Weights of a small mixture-of-experts language model, trained from scratch on English Wikipedia.
Size: 13 layers, width 640, vocabulary 35673, 297M parameters.
Below are experts of layer 3 (counted from 0) of a mixture-of-experts language model. Rows are named router (the router's row for the expert), up (a neuron's input weights, with its number), down (a neuron's output weights, with its number) and show model dimensions 0-127. Each number is 200 + 40 x the weight over its row's rms, rounded and kept within 0 to 999.
After each expert's rows: "raises" lists some tokens whose logits its average output raises strongly, later layers aside. This comes from a sample of Wikipedia text that the model never trained on.

# expert 13
router,234,238,259,188,180,145,247,206,266,233,188,204,142,272,108,126,169,166,147,264,252,258,238,217,246,188,205,209,209,226,134,240,231,193,183,196,236,241,137,206,213,261,287,243,138,216,274,170,214,223,214,207,227,207,203,182,228,238,168,158,231,152,227,253,217,224,153,189,224,238,139,283,177,211,221,187,196,139,249,200,184,270,209,228,239,188,170,209,182,187,210,216,234,237,245,189,175,198,257,230,212,227,198,137,144,215,140,168,236,192,254,172,206,212,137,245,151,249,173,187,158,189,168,249,182,216,170,152
up3,225,143,172,260,172,171,175,248,205,264,263,179,141,167,206,225,151,206,153,212,214,229,137,174,221,163,197,146,184,310,156,222,290,155,204,238,140,146,153,221,221,216,105,213,195,187,171,232,212,185,152,181,191,139,203,175,178,204,202,209,223,216,132,220,189,143,123,281,229,235,226,307,181,231,230,235,246,141,223,161,191,210,244,212,180,193,271,204,190,119,270,211,160,188,213,167,148,213,242,193,222,160,185,234,243,188,206,185,166,187,270,230,129,207,244,210,224,221,180,174,176,211,265,218,202,203,251,178
down3,293,254,233,181,214,151,180,229,194,150,189,225,168,167,253,197,218,209,222,243,191,188,225,193,223,188,161,248,262,217,201,280,205,254,241,227,191,137,192,281,156,203,236,212,164,181,184,262,209,172,106,195,255,195,236,238,215,128,168,191,242,155,161,126,216,191,277,272,165,300,204,218,184,216,220,203,230,259,134,122,262,186,165,156,130,144,208,172,181,191,260,221,208,174,270,155,203,268,208,160,215,244,203,202,241,215,209,262,154,161,166,243,141,184,156,173,180,240,218,254,202,210,242,178,110,217,183,209
up4,183,193,195,179,210,212,173,218,233,157,253,201,171,239,141,199,243,166,211,171,87,130,159,204,213,171,244,244,226,159,196,261,138,221,150,233,125,229,166,201,204,129,150,196,220,177,246,220,151,237,250,250,150,199,261,132,161,220,247,180,219,215,277,275,226,264,222,137,222,206,218,214,205,197,244,180,179,183,97,209,170,214,244,226,180,238,210,151,188,223,231,226,258,205,216,168,243,222,216,162,285,156,177,242,248,176,176,117,164,197,188,184,220,122,160,220,124,177,202,140,130,185,221,225,215,183,246,212
down4,257,170,159,173,265,179,309,210,209,154,256,236,222,156,198,196,229,236,169,185,189,183,204,250,196,297,274,211,232,208,186,273,251,163,258,170,247,267,184,247,190,223,179,193,230,157,201,118,164,178,208,180,208,203,176,187,211,178,244,210,233,226,181,148,222,185,210,212,230,188,149,215,130,188,219,148,225,195,166,106,161,177,157,177,115,161,135,179,198,314,159,213,185,146,157,272,201,207,238,211,223,213,154,256,192,253,190,197,178,271,172,221,216,276,220,177,224,168,224,260,222,181,207,199,171,213,157,152
up5,163,240,264,192,301,170,186,255,141,213,220,233,206,100,141,210,254,203,179,177,146,191,147,219,162,262,177,146,188,182,205,236,183,187,226,175,224,269,221,207,209,222,214,231,168,193,213,213,210,268,207,182,246,164,205,268,252,185,169,265,225,169,185,225,174,124,221,150,212,230,204,222,247,174,126,224,165,222,114,207,139,203,264,201,169,138,177,178,162,202,199,251,228,159,192,155,224,170,186,193,160,165,178,200,181,171,137,249,212,202,219,198,173,181,243,144,169,166,183,208,243,175,153,242,219,212,244,170
down5,204,155,235,220,186,200,166,190,177,124,246,289,254,210,136,230,164,217,193,148,138,233,167,225,233,293,155,192,200,162,166,157,291,159,143,198,176,219,190,185,198,193,185,168,151,239,214,239,203,148,157,210,146,169,216,187,234,212,307,195,169,225,179,280,206,206,253,250,201,299,169,232,195,215,191,261,208,257,201,212,209,252,206,242,217,218,201,190,169,217,247,208,180,142,210,169,146,217,236,184,292,153,201,149,216,279,160,167,229,191,221,133,214,172,67,224,227,261,200,238,211,153,222,208,180,179,140,135
up6,167,203,182,152,153,202,175,192,203,223,185,221,208,271,204,155,201,196,189,142,158,142,176,216,283,146,243,156,177,261,130,229,126,206,261,240,218,217,169,157,175,186,204,174,201,248,132,250,178,200,267,197,163,168,247,79,206,183,235,225,106,181,273,217,160,241,147,216,209,174,207,213,274,217,202,189,219,151,170,234,163,196,221,227,210,181,218,215,133,242,246,237,175,127,193,196,146,158,183,221,198,157,180,233,214,148,173,224,239,238,210,124,210,240,236,266,240,213,234,196,236,198,157,152,222,215,244,191
down6,256,212,195,142,206,258,188,249,243,181,251,217,239,167,171,163,150,253,253,160,168,197,258,176,228,212,177,184,273,146,217,240,234,234,166,161,231,159,172,310,136,180,207,247,249,191,211,193,261,270,206,231,246,234,166,207,288,158,164,155,292,165,165,242,297,150,222,190,235,168,181,255,174,159,200,142,181,219,219,140,159,169,222,208,236,237,243,145,259,181,230,160,180,253,187,205,254,181,211,234,222,241,226,204,222,290,171,195,231,244,191,224,256,200,195,242,216,214,234,199,199,207,221,180,206,113,162,196
up7,206,262,143,217,201,211,245,180,125,263,265,206,190,122,236,131,182,194,208,135,221,234,150,165,248,168,214,304,91,200,220,190,224,140,156,212,143,220,202,237,280,200,82,189,287,206,202,185,187,173,257,137,192,168,179,185,144,139,194,128,112,186,166,250,189,175,163,224,163,221,211,207,244,160,122,164,202,237,114,184,260,179,232,234,192,261,120,182,217,155,150,193,266,223,102,191,204,178,182,173,203,238,215,218,206,220,200,244,245,174,159,204,188,148,153,216,256,223,148,170,164,244,280,111,186,222,223,161
down7,211,228,240,305,173,198,201,165,157,126,198,193,175,177,151,190,210,191,253,200,184,190,176,174,195,176,160,138,203,167,153,207,204,215,227,198,264,203,143,199,262,163,149,241,228,168,201,195,202,231,154,156,267,220,124,237,159,167,156,190,204,246,174,189,223,176,151,185,208,172,206,199,212,169,168,126,200,356,123,187,165,192,154,201,200,187,176,207,238,177,196,218,228,158,206,212,222,188,231,160,184,202,208,199,131,269,222,226,179,155,215,192,176,217,156,136,173,293,220,169,147,213,229,179,228,198,181,265
raises: "|", "H", "V", "N", "M", "C"

# expert 14
router,237,187,252,240,179,214,150,233,236,208,162,206,169,162,186,237,193,214,150,117,203,199,88,182,223,205,81,195,249,192,227,173,239,263,228,219,228,190,231,224,233,202,188,223,179,187,179,221,169,120,255,257,178,238,230,194,275,227,245,172,198,160,245,256,205,266,111,243,144,210,248,225,289,164,156,150,167,172,234,222,231,236,194,209,216,261,209,221,220,247,204,118,169,130,216,160,224,198,216,185,191,225,231,194,197,305,159,245,176,195,181,240,225,231,185,207,183,261,251,197,181,221,176,203,305,190,223,221
up3,136,166,201,175,181,139,179,232,167,240,241,172,222,188,218,248,160,185,224,225,176,206,223,264,152,134,276,167,195,170,226,177,171,167,221,183,198,172,119,142,224,208,187,127,234,238,218,242,227,203,246,237,156,135,160,191,197,263,206,191,171,187,192,267,229,185,212,223,216,237,203,214,212,131,167,243,196,190,136,246,182,241,191,165,222,114,149,161,166,191,277,221,175,176,108,272,153,296,192,148,175,259,195,269,211,213,159,213,195,260,124,237,142,108,163,223,204,202,221,203,135,227,189,141,193,199,223,215
down3,117,199,124,163,242,197,250,180,169,218,220,209,263,193,219,227,214,179,205,167,184,129,227,168,214,196,187,213,217,272,165,182,121,192,245,129,273,216,228,171,144,255,210,183,274,173,216,124,257,277,183,206,143,165,224,193,134,150,135,177,203,218,210,199,196,161,212,223,157,250,240,284,157,173,151,231,275,269,148,250,245,174,165,243,170,151,207,177,145,236,182,216,171,207,183,189,244,147,269,212,168,156,239,173,182,214,170,190,147,197,200,208,228,178,206,173,260,262,166,224,203,201,257,198,179,120,294,121
up4,261,167,159,209,228,114,144,79,195,256,209,300,251,284,156,196,230,184,161,238,254,180,172,191,130,256,216,236,146,229,175,260,209,234,207,200,160,189,230,172,212,205,205,162,207,176,210,147,181,162,210,153,166,196,161,225,147,152,123,232,212,165,212,198,233,184,153,161,205,200,218,203,248,198,200,232,256,161,239,266,221,222,183,219,233,192,119,227,247,217,149,189,130,194,248,202,106,284,179,283,199,225,159,188,267,217,202,146,243,159,179,195,165,242,243,249,169,172,114,203,217,221,219,233,240,238,224,221
down4,171,223,259,201,116,243,172,267,214,195,216,172,157,275,277,189,194,188,171,239,154,200,273,206,172,227,136,198,219,224,175,117,135,113,202,191,197,182,242,181,171,143,187,165,228,247,265,176,251,211,94,244,223,192,193,188,155,237,197,113,173,226,182,234,234,187,150,201,196,221,152,216,206,212,189,204,236,187,96,213,259,186,202,131,184,242,121,176,175,189,132,212,100,240,263,187,205,140,222,258,266,183,189,240,176,214,224,215,231,231,169,243,225,234,199,148,252,145,211,180,263,225,162,217,186,253,202,223
up5,144,168,206,204,160,222,181,263,228,149,159,237,158,145,196,174,190,201,155,269,177,236,262,201,182,173,209,185,214,180,228,213,159,175,181,166,204,163,143,140,186,143,193,222,240,168,244,187,241,165,193,227,113,180,247,143,157,201,187,266,249,146,199,165,158,194,209,243,192,156,234,250,167,135,161,220,140,185,224,224,182,206,138,269,178,247,228,113,212,194,228,204,180,203,244,216,203,204,212,172,182,265,161,229,149,202,166,191,206,248,122,136,258,270,230,229,210,229,147,186,245,225,238,206,188,199,247,227
down5,153,153,207,192,122,211,247,176,129,238,198,162,201,161,212,207,253,137,177,244,273,136,153,242,193,171,103,218,245,287,187,202,207,188,151,131,204,179,163,175,123,258,197,223,168,223,236,223,222,267,204,228,171,225,142,238,219,149,191,206,211,224,155,208,210,186,154,207,145,205,188,225,267,185,186,246,242,137,154,221,204,188,186,105,208,209,125,182,195,148,110,185,193,258,209,168,108,153,190,155,233,204,227,232,193,212,201,198,220,218,192,202,217,160,214,160,298,224,192,199,278,162,115,227,259,237,258,201
up6,230,186,138,229,176,175,200,208,208,214,195,111,203,231,237,164,226,220,223,229,190,156,255,239,192,172,232,230,186,130,140,210,196,196,209,194,223,200,173,178,236,175,188,240,217,284,161,130,165,243,169,226,275,85,175,184,272,234,170,190,196,185,206,145,217,194,158,207,166,148,239,203,165,203,155,149,174,201,173,253,168,193,312,191,254,201,189,174,252,199,252,282,139,295,202,225,211,225,241,230,194,206,217,183,217,186,278,190,197,211,206,210,161,118,143,159,191,258,215,156,226,177,282,213,149,145,216,210
down6,210,231,165,162,191,169,246,229,253,117,228,136,298,209,286,245,205,241,227,183,178,274,249,251,186,200,124,239,159,174,110,281,244,112,188,173,248,200,162,125,155,149,226,199,177,240,243,250,210,161,230,221,178,192,295,179,232,203,225,214,214,200,177,255,210,121,239,256,242,160,257,207,111,214,172,267,258,243,327,171,208,238,193,227,260,167,97,276,212,247,256,166,231,202,240,191,284,278,242,177,157,202,224,215,232,120,314,208,234,269,157,241,229,237,228,149,231,207,234,200,254,144,248,203,203,146,144,249
up7,219,154,233,218,275,261,223,155,183,176,167,200,228,169,218,220,179,134,245,162,180,177,207,184,234,205,189,173,207,207,196,225,151,203,257,218,183,195,261,156,259,267,119,272,229,241,165,200,177,177,238,206,274,283,156,204,165,141,201,105,182,199,267,240,235,150,120,149,155,246,207,177,219,236,238,197,106,129,207,233,236,181,162,234,287,190,166,247,174,190,118,196,127,233,207,244,197,212,167,215,160,167,171,189,212,200,235,132,252,236,206,271,210,150,262,201,199,206,191,196,223,240,137,204,224,273,279,228
down7,158,267,190,224,197,179,199,234,213,216,279,193,167,222,288,268,251,242,199,203,223,259,181,269,207,219,159,240,203,145,143,242,180,147,193,196,212,206,207,184,201,126,244,214,246,212,275,190,191,193,131,217,179,169,223,148,179,206,135,169,243,205,136,272,227,187,223,178,195,317,153,257,134,188,119,150,294,180,190,242,206,229,257,118,197,222,140,105,245,190,174,258,92,216,164,177,247,222,162,184,233,174,231,287,182,196,217,179,215,215,169,167,189,167,179,192,199,154,243,193,237,218,273,172,209,212,195,249
raises: " the", " its", " their", " a", " ", " his"

# expert 7
router,187,210,240,132,123,216,185,157,205,205,144,198,208,284,223,236,261,196,170,275,220,238,169,228,201,196,166,185,259,187,201,178,161,160,195,248,189,168,191,198,272,166,179,247,195,215,243,187,149,123,161,173,181,158,138,242,188,204,209,141,158,245,216,195,217,237,199,263,229,221,244,197,197,252,201,229,265,153,156,193,178,187,162,131,148,170,240,244,265,273,200,206,204,203,164,187,164,108,193,260,136,190,189,210,250,199,159,209,227,243,198,126,155,147,308,97,201,209,243,225,214,237,191,204,256,228,221,151
up0,202,276,138,182,180,232,204,222,148,253,203,238,201,151,167,222,167,165,167,199,214,194,199,145,214,219,317,209,156,207,186,224,142,213,172,158,163,217,264,199,173,236,231,182,169,224,176,113,224,241,221,197,202,273,183,140,171,239,200,182,200,176,147,269,238,169,132,214,163,258,236,241,195,169,208,230,190,209,184,192,232,173,213,215,212,158,176,143,140,169,221,205,233,185,186,247,203,199,130,176,166,260,125,178,268,109,270,255,203,187,251,201,173,164,185,261,140,179,233,157,257,173,186,217,114,153,189,153
down0,233,242,164,230,135,233,160,201,228,159,175,198,155,186,204,198,156,172,210,224,193,146,229,242,161,89,250,217,245,234,182,212,174,232,198,253,224,166,193,194,147,163,224,164,146,164,211,187,129,242,191,178,248,165,213,136,192,211,244,228,203,263,200,167,189,208,265,172,214,190,259,222,214,193,161,195,230,230,180,221,233,163,185,222,199,258,295,192,186,226,189,185,178,199,241,189,146,230,241,255,232,216,181,153,169,274,159,207,214,207,205,193,242,211,239,226,179,198,172,231,198,211,193,161,159,226,165,152
up1,208,162,195,177,254,230,198,139,163,178,151,163,191,233,161,185,221,206,206,211,197,252,205,167,224,304,200,227,172,237,223,219,192,213,200,303,239,167,211,221,197,229,205,164,273,200,177,188,155,148,231,216,63,301,175,181,206,160,251,150,170,242,198,156,211,177,173,169,138,211,202,225,189,222,226,214,292,139,162,271,272,263,267,171,194,191,193,178,209,187,196,184,169,269,141,178,135,228,214,107,182,88,168,193,238,189,182,239,215,261,281,231,128,248,154,206,192,221,183,201,176,204,217,128,245,192,219,204
down1,164,216,275,271,251,212,239,235,298,177,133,216,161,221,243,162,220,181,158,244,176,190,243,229,211,224,196,272,196,221,172,198,129,243,180,182,248,236,228,155,170,108,168,172,193,199,233,171,160,181,148,169,163,144,154,231,187,149,240,171,186,232,129,201,224,297,184,186,141,194,191,214,182,265,196,200,199,182,178,208,197,168,198,196,209,171,78,191,146,263,126,191,212,259,241,263,256,131,226,243,191,222,169,140,160,184,238,204,241,211,225,182,188,194,198,219,200,196,169,281,142,241,174,168,275,185,197,262
up2,180,198,198,242,242,163,151,208,235,256,171,181,239,190,215,166,244,217,187,197,137,193,196,214,217,186,171,275,205,204,76,229,148,206,209,170,158,273,148,267,221,188,166,187,186,168,207,191,203,141,197,249,185,153,211,226,170,105,242,134,158,208,173,225,220,145,187,179,195,214,230,190,193,207,175,181,163,169,193,197,244,206,169,112,206,200,190,222,248,195,141,188,211,237,187,271,238,193,175,233,159,210,230,165,248,182,215,230,202,277,281,208,170,280,189,170,194,104,177,270,259,167,235,294,156,201,227,174
down2,192,185,184,190,147,223,212,175,260,172,221,227,175,192,209,182,213,127,204,195,238,199,149,231,236,166,268,199,176,237,213,206,211,218,101,119,136,186,162,204,191,137,173,198,215,265,270,195,258,141,224,159,237,279,221,202,223,233,208,184,195,227,203,187,218,219,173,191,202,137,73,176,206,176,205,176,113,255,171,222,240,210,242,242,149,251,241,174,218,236,242,49,208,203,205,194,178,193,171,251,143,277,208,233,214,293,269,167,217,199,137,191,207,209,166,278,200,178,160,180,176,187,182,162,186,142,205,191
up3,234,289,205,197,135,287,198,258,162,208,189,161,204,221,257,196,131,197,140,237,175,209,196,209,105,195,221,181,164,208,140,210,191,150,168,218,207,190,216,240,180,253,234,200,200,254,194,178,192,191,248,157,144,246,246,200,263,241,178,186,175,238,229,233,189,224,144,106,268,181,222,169,196,158,227,207,260,133,258,229,177,303,221,266,218,212,187,198,152,173,154,229,215,186,145,116,218,197,203,209,195,238,186,281,169,182,155,175,234,251,160,176,234,217,196,208,124,223,168,121,156,188,134,209,217,188,139,254
down3,146,117,198,230,184,210,169,192,257,208,232,275,147,192,165,191,182,185,164,205,180,175,210,196,202,253,174,205,153,229,188,233,161,213,235,195,226,220,165,131,159,144,135,206,173,202,161,180,204,114,236,89,257,234,214,237,244,224,293,265,152,209,240,204,210,229,226,238,165,188,203,177,243,209,276,237,132,94,245,245,88,157,202,232,244,201,257,190,237,221,165,140,172,149,155,189,258,155,161,165,194,170,228,213,214,153,292,159,241,154,148,241,246,129,193,187,199,272,172,192,293,248,187,225,223,203,148,238
up4,276,246,169,180,166,142,189,155,216,189,166,172,204,265,164,242,137,210,181,146,288,195,261,145,187,185,222,181,146,258,215,255,140,222,250,140,133,201,192,224,175,192,179,155,198,152,247,125,164,241,223,182,210,185,188,181,220,143,221,202,270,183,212,224,181,238,158,239,210,183,296,198,227,211,197,206,183,201,157,195,176,245,286,258,246,197,190,238,209,204,181,192,221,121,214,214,224,218,204,264,205,239,259,262,208,183,247,183,193,154,250,78,231,208,236,188,252,178,246,196,242,204,179,203,205,203,244,175
down4,236,201,174,233,165,207,180,227,181,258,189,228,258,172,212,138,176,225,135,180,199,234,315,201,177,221,282,157,280,143,201,224,108,135,191,242,150,158,229,165,204,194,150,157,151,194,212,190,156,168,176,177,185,158,220,143,182,180,134,231,244,151,271,222,295,224,240,166,198,233,206,164,185,177,222,173,178,218,196,130,223,151,252,190,161,208,143,229,111,232,274,167,244,132,196,141,212,131,232,269,221,212,212,196,194,178,265,214,195,177,241,170,199,219,155,184,170,194,189,193,256,198,203,160,263,98,141,178
raises: " In", " The", " He", " As", " At", " By"

# expert 3
router,166,175,206,163,265,281,277,198,205,172,182,216,145,177,149,210,215,268,126,208,173,173,180,208,219,198,209,184,232,227,178,148,156,247,167,176,204,218,149,106,211,192,182,164,154,206,178,172,213,145,185,86,150,228,161,115,256,186,249,149,236,202,245,214,188,179,208,200,234,190,233,267,114,197,154,243,216,234,203,215,213,257,220,231,168,197,235,175,217,228,176,194,198,243,134,146,305,166,181,237,187,196,181,224,254,177,183,233,182,270,269,243,176,122,200,239,230,154,169,174,283,279,208,207,178,208,163,230
up3,231,214,209,153,193,187,229,198,163,279,116,253,214,237,203,198,178,186,159,129,168,150,236,166,194,247,252,145,175,256,205,242,114,175,180,157,175,119,240,163,173,220,214,212,224,209,256,204,164,229,162,205,261,282,119,199,246,225,171,102,233,182,236,251,94,178,221,163,232,185,181,195,165,184,163,189,202,149,221,296,225,228,202,106,177,184,227,164,214,237,263,234,212,187,220,159,149,172,241,129,224,195,129,185,244,186,151,197,204,170,262,225,240,211,217,253,214,190,219,236,219,220,197,143,68,182,209,181
down3,246,123,135,230,209,221,204,266,218,140,165,171,206,182,198,248,223,175,238,259,231,194,214,182,252,267,181,122,185,212,227,281,186,49,231,186,220,182,132,187,151,187,196,255,181,276,189,177,156,272,153,202,220,208,116,179,201,250,172,160,266,186,241,182,177,179,178,187,151,255,205,171,181,176,232,185,216,192,184,156,154,235,181,123,205,199,156,282,207,248,99,214,184,150,154,154,166,153,223,151,155,173,193,168,204,185,251,226,178,140,196,144,194,157,208,137,149,184,173,310,185,163,223,231,193,238,112,207
up4,165,189,192,248,202,172,159,184,230,263,159,222,156,252,153,176,133,186,209,204,207,193,202,180,227,137,159,217,188,221,171,132,198,215,208,201,217,225,193,126,120,167,215,215,235,176,151,234,203,123,230,114,245,171,142,210,250,187,192,216,168,147,204,132,65,178,197,227,127,228,180,199,184,218,198,188,269,170,242,178,224,201,183,237,215,187,206,234,278,195,186,201,229,161,223,184,218,206,215,255,230,140,223,198,196,220,193,266,243,108,261,112,281,143,219,170,195,204,202,203,207,237,136,231,188,234,143,161
down4,132,219,250,278,112,202,134,195,215,226,157,148,250,255,203,225,234,181,164,186,182,233,211,256,219,205,182,227,243,170,189,143,249,134,208,207,242,211,240,163,230,232,136,223,199,159,178,199,197,165,175,201,209,211,218,198,205,186,137,215,147,168,235,203,252,181,234,263,198,139,258,234,251,121,207,252,165,215,167,251,202,233,246,203,210,182,186,237,227,89,224,164,143,170,209,229,248,202,188,238,195,186,258,241,152,190,252,217,185,172,268,209,296,209,141,186,205,191,275,269,249,183,194,232,268,234,198,124
up5,180,224,177,208,237,266,246,244,196,219,168,233,171,182,238,189,216,210,200,180,189,122,258,254,138,201,218,211,192,192,267,137,261,228,226,138,164,174,213,164,251,217,128,276,159,237,234,209,158,171,150,180,243,179,179,201,204,223,242,167,196,280,236,213,157,199,203,166,192,230,199,186,190,216,177,166,87,215,247,153,181,254,199,177,254,194,211,225,232,211,170,257,230,155,248,171,249,229,193,172,205,264,128,205,192,181,199,188,218,172,156,224,260,148,194,173,250,198,268,183,218,221,263,290,222,156,181,255
down5,170,149,102,170,205,148,93,195,261,165,251,144,76,250,181,259,246,173,240,305,184,235,167,205,251,167,194,147,185,147,204,231,186,194,227,199,171,183,190,234,275,221,211,180,220,276,253,232,191,188,186,236,173,203,248,231,177,236,175,122,163,294,136,177,216,189,209,206,157,184,269,205,228,210,180,133,241,194,256,149,231,254,282,164,149,202,184,139,224,164,248,184,184,227,175,202,179,218,187,214,196,184,206,246,292,219,273,231,228,208,271,183,165,302,192,305,164,229,149,181,225,162,193,147,208,173,205,221
up6,231,228,258,176,197,206,130,242,129,189,195,158,224,251,173,220,244,194,153,185,242,259,232,204,155,210,171,200,179,152,134,242,208,148,184,211,257,195,223,201,199,241,207,178,268,219,260,216,149,183,170,217,259,192,188,229,241,143,220,154,157,210,189,217,114,150,214,148,279,202,281,268,136,199,239,181,276,167,203,255,190,215,281,199,217,197,259,290,226,173,138,207,166,169,223,148,184,241,186,132,259,131,206,175,244,182,140,165,170,196,208,166,212,204,169,232,203,185,215,203,191,232,234,221,221,228,145,280
down6,181,233,177,192,167,187,170,132,252,225,219,178,228,227,200,179,250,213,299,187,224,241,211,302,258,222,180,150,284,199,235,180,264,235,169,192,219,191,185,200,201,216,198,223,245,119,150,192,180,175,268,200,178,234,141,218,219,194,243,242,231,157,163,140,239,185,230,195,246,137,159,262,216,186,197,231,209,216,230,183,182,240,224,172,238,205,150,120,234,219,179,198,248,157,204,214,178,164,224,202,165,246,198,183,216,165,226,206,213,237,196,184,221,183,187,196,161,177,134,209,182,173,223,210,211,210,229,147
up7,186,158,148,197,198,210,172,286,170,253,250,190,149,208,257,253,122,227,226,246,211,146,235,217,258,240,182,126,221,193,194,205,198,185,163,187,206,201,162,236,151,222,169,166,200,146,224,129,137,183,227,203,159,133,215,227,203,157,215,114,173,174,143,262,127,172,140,168,251,181,134,249,237,231,172,193,241,197,126,213,156,122,243,150,250,244,208,288,213,201,202,256,194,171,212,210,206,245,201,171,184,190,265,183,218,215,256,245,216,239,194,217,169,200,173,211,222,167,148,245,209,175,143,207,209,191,179,133
down7,215,222,230,215,181,184,165,217,205,231,168,200,192,192,245,193,133,224,144,196,174,223,173,215,157,142,190,150,191,193,117,148,195,227,248,197,162,228,158,236,201,196,181,156,247,173,201,169,158,207,225,210,239,202,251,238,164,167,100,281,240,247,205,247,177,268,221,212,175,194,189,139,194,228,134,168,260,179,158,203,176,155,205,175,253,302,173,200,239,236,199,168,156,156,294,168,218,223,205,183,138,186,158,238,189,173,153,210,178,195,118,199,264,166,218,203,170,228,184,178,115,208,232,204,185,212,158,203
raises: " ", " ", ","

# expert 15
router,186,206,222,137,115,191,243,214,183,165,188,215,149,182,175,229,213,249,158,242,239,107,252,181,138,184,203,166,246,265,208,116,203,213,250,178,189,244,195,227,301,217,178,245,232,148,214,199,178,252,176,236,190,181,249,262,186,179,194,173,214,202,226,234,248,198,216,214,222,227,215,218,193,202,346,229,202,246,210,237,193,195,220,194,197,191,234,150,146,243,237,202,241,227,160,168,162,219,179,166,147,210,186,162,222,202,228,185,189,227,228,106,211,149,233,184,173,201,193,219,219,212,248,170,178,268,197,212
up0,194,243,193,238,223,156,168,290,110,203,207,279,185,229,193,169,201,206,258,248,193,249,132,162,180,253,275,136,170,129,207,221,185,155,230,244,159,128,216,202,168,221,219,150,169,235,266,113,212,238,191,226,198,250,161,185,169,187,158,193,184,187,133,212,153,210,228,76,290,171,170,211,298,139,160,191,131,161,214,189,167,227,206,207,200,212,166,172,208,133,153,164,211,287,180,212,161,281,170,141,288,203,156,221,216,183,187,243,270,244,200,205,209,224,242,192,193,236,239,121,197,194,196,216,248,210,138,149
down0,202,82,121,150,202,239,257,105,202,198,202,178,181,109,208,218,297,186,202,207,186,223,179,203,259,131,175,244,229,247,141,180,229,207,197,267,284,183,244,206,183,183,226,234,241,233,241,265,233,150,269,221,198,189,180,242,242,192,204,209,239,175,250,194,249,167,215,173,206,153,211,194,184,199,276,163,263,180,220,174,241,183,249,161,142,195,264,256,234,160,185,138,291,187,149,215,186,209,226,300,178,174,196,98,229,163,193,214,256,152,208,152,141,267,191,142,190,275,192,170,230,243,246,205,222,146,168,268
up1,199,219,201,205,170,205,136,242,203,154,236,212,182,238,273,201,197,254,252,190,162,195,171,198,222,183,234,181,193,176,207,166,268,171,173,262,176,133,241,216,121,203,215,195,164,194,221,128,206,175,181,249,163,152,88,186,171,135,161,219,200,143,100,263,88,201,147,279,243,196,169,195,185,182,209,212,255,212,191,182,196,202,194,156,237,176,248,232,199,196,182,173,224,235,270,167,174,154,156,231,240,223,151,213,210,145,205,204,216,265,181,259,214,251,214,206,132,149,166,202,183,207,139,177,139,110,132,194
down1,237,234,230,171,196,233,151,242,140,221,207,264,241,161,274,158,164,196,142,242,154,160,155,196,256,191,223,188,256,199,208,236,150,170,121,222,201,209,203,241,187,234,137,277,190,224,207,183,230,299,154,168,153,304,153,291,222,181,174,243,185,261,230,208,269,140,286,187,151,221,248,201,241,172,206,186,160,202,189,256,233,183,194,201,164,232,204,239,194,235,184,228,157,153,278,166,213,186,142,249,156,147,120,235,204,247,167,181,225,123,218,231,163,241,223,236,154,229,297,251,192,198,212,152,196,215,193,170
up2,250,245,255,255,235,204,180,190,228,206,214,274,206,192,174,218,290,203,266,147,202,251,168,162,158,284,182,317,177,276,226,211,232,129,192,188,137,194,165,176,195,261,169,174,245,273,167,256,153,169,121,233,118,246,181,258,123,204,216,233,184,177,224,154,195,217,206,178,245,241,277,210,205,126,180,160,148,201,266,253,191,194,181,118,218,217,178,229,173,83,195,149,163,137,216,213,154,216,161,234,251,110,193,184,215,173,224,136,233,140,215,130,148,163,204,161,151,255,271,182,186,225,204,220,225,206,231,162
down2,193,257,224,173,158,175,191,233,258,233,175,288,216,197,215,228,253,242,204,174,261,193,203,172,197,223,198,190,246,212,215,124,223,212,187,215,225,214,201,292,182,177,157,176,159,180,225,133,228,176,212,194,160,224,222,234,242,206,290,253,189,210,171,252,144,172,222,270,159,216,227,180,234,286,168,217,206,213,209,157,191,260,107,204,262,243,262,225,194,280,319,135,203,112,208,245,197,194,196,263,177,253,156,246,196,208,247,236,234,159,230,175,164,149,204,202,246,253,247,173,263,208,193,252,284,169,120,184
up3,242,177,197,152,180,191,177,216,173,278,225,238,146,205,212,258,191,223,203,157,229,173,183,220,116,150,241,211,268,173,249,153,203,164,169,164,190,191,183,259,243,157,230,202,173,184,228,189,202,195,124,173,196,216,262,203,207,247,211,225,238,199,195,202,197,177,116,244,160,220,210,239,257,204,249,217,203,214,163,153,180,253,180,198,253,230,266,218,239,183,205,207,265,230,129,196,198,206,168,177,212,274,247,235,327,225,211,192,182,253,198,217,99,155,127,156,146,192,165,183,170,183,202,180,204,184,184,203
down3,228,188,206,251,225,192,203,132,190,208,214,136,168,212,255,187,199,150,201,160,228,216,154,232,168,222,166,224,180,131,176,177,214,289,211,152,180,254,223,158,157,231,246,228,190,172,253,128,155,206,248,216,165,114,211,234,237,192,137,237,215,261,166,194,331,237,243,212,212,127,163,218,223,187,202,235,211,250,189,125,217,155,215,213,147,166,189,249,162,84,198,222,273,223,269,264,175,238,233,252,209,251,204,200,207,197,254,240,208,193,190,197,202,181,239,239,214,196,210,208,203,261,270,146,162,251,238,209
up4,250,199,223,224,182,220,162,229,160,237,175,221,180,156,185,242,159,230,203,228,225,172,135,195,198,176,236,233,185,233,212,201,170,143,124,218,199,224,97,230,230,244,142,199,214,167,177,156,146,182,174,252,218,183,265,230,151,227,176,164,137,208,177,241,239,204,145,204,211,145,181,256,226,172,228,134,150,195,127,150,180,184,223,131,271,199,179,186,174,163,238,253,211,230,193,189,212,170,203,197,274,207,224,193,201,242,198,211,239,253,236,176,155,205,216,186,169,155,193,220,159,168,172,238,159,172,164,200
down4,132,191,251,213,186,305,194,248,229,183,177,252,201,127,150,165,217,236,179,193,211,271,218,203,229,215,152,186,253,210,225,152,197,251,150,163,190,231,208,173,143,170,201,166,198,216,133,97,255,119,142,203,158,274,126,196,203,154,212,261,237,242,178,206,237,204,228,197,175,232,206,195,244,243,235,208,114,193,276,173,290,146,187,135,215,210,276,150,182,148,170,198,211,308,144,167,222,217,192,219,138,229,211,151,204,162,178,216,89,172,139,253,171,240,266,227,227,327,129,221,198,184,318,203,206,143,199,244
raises: " and", " in", ",", "."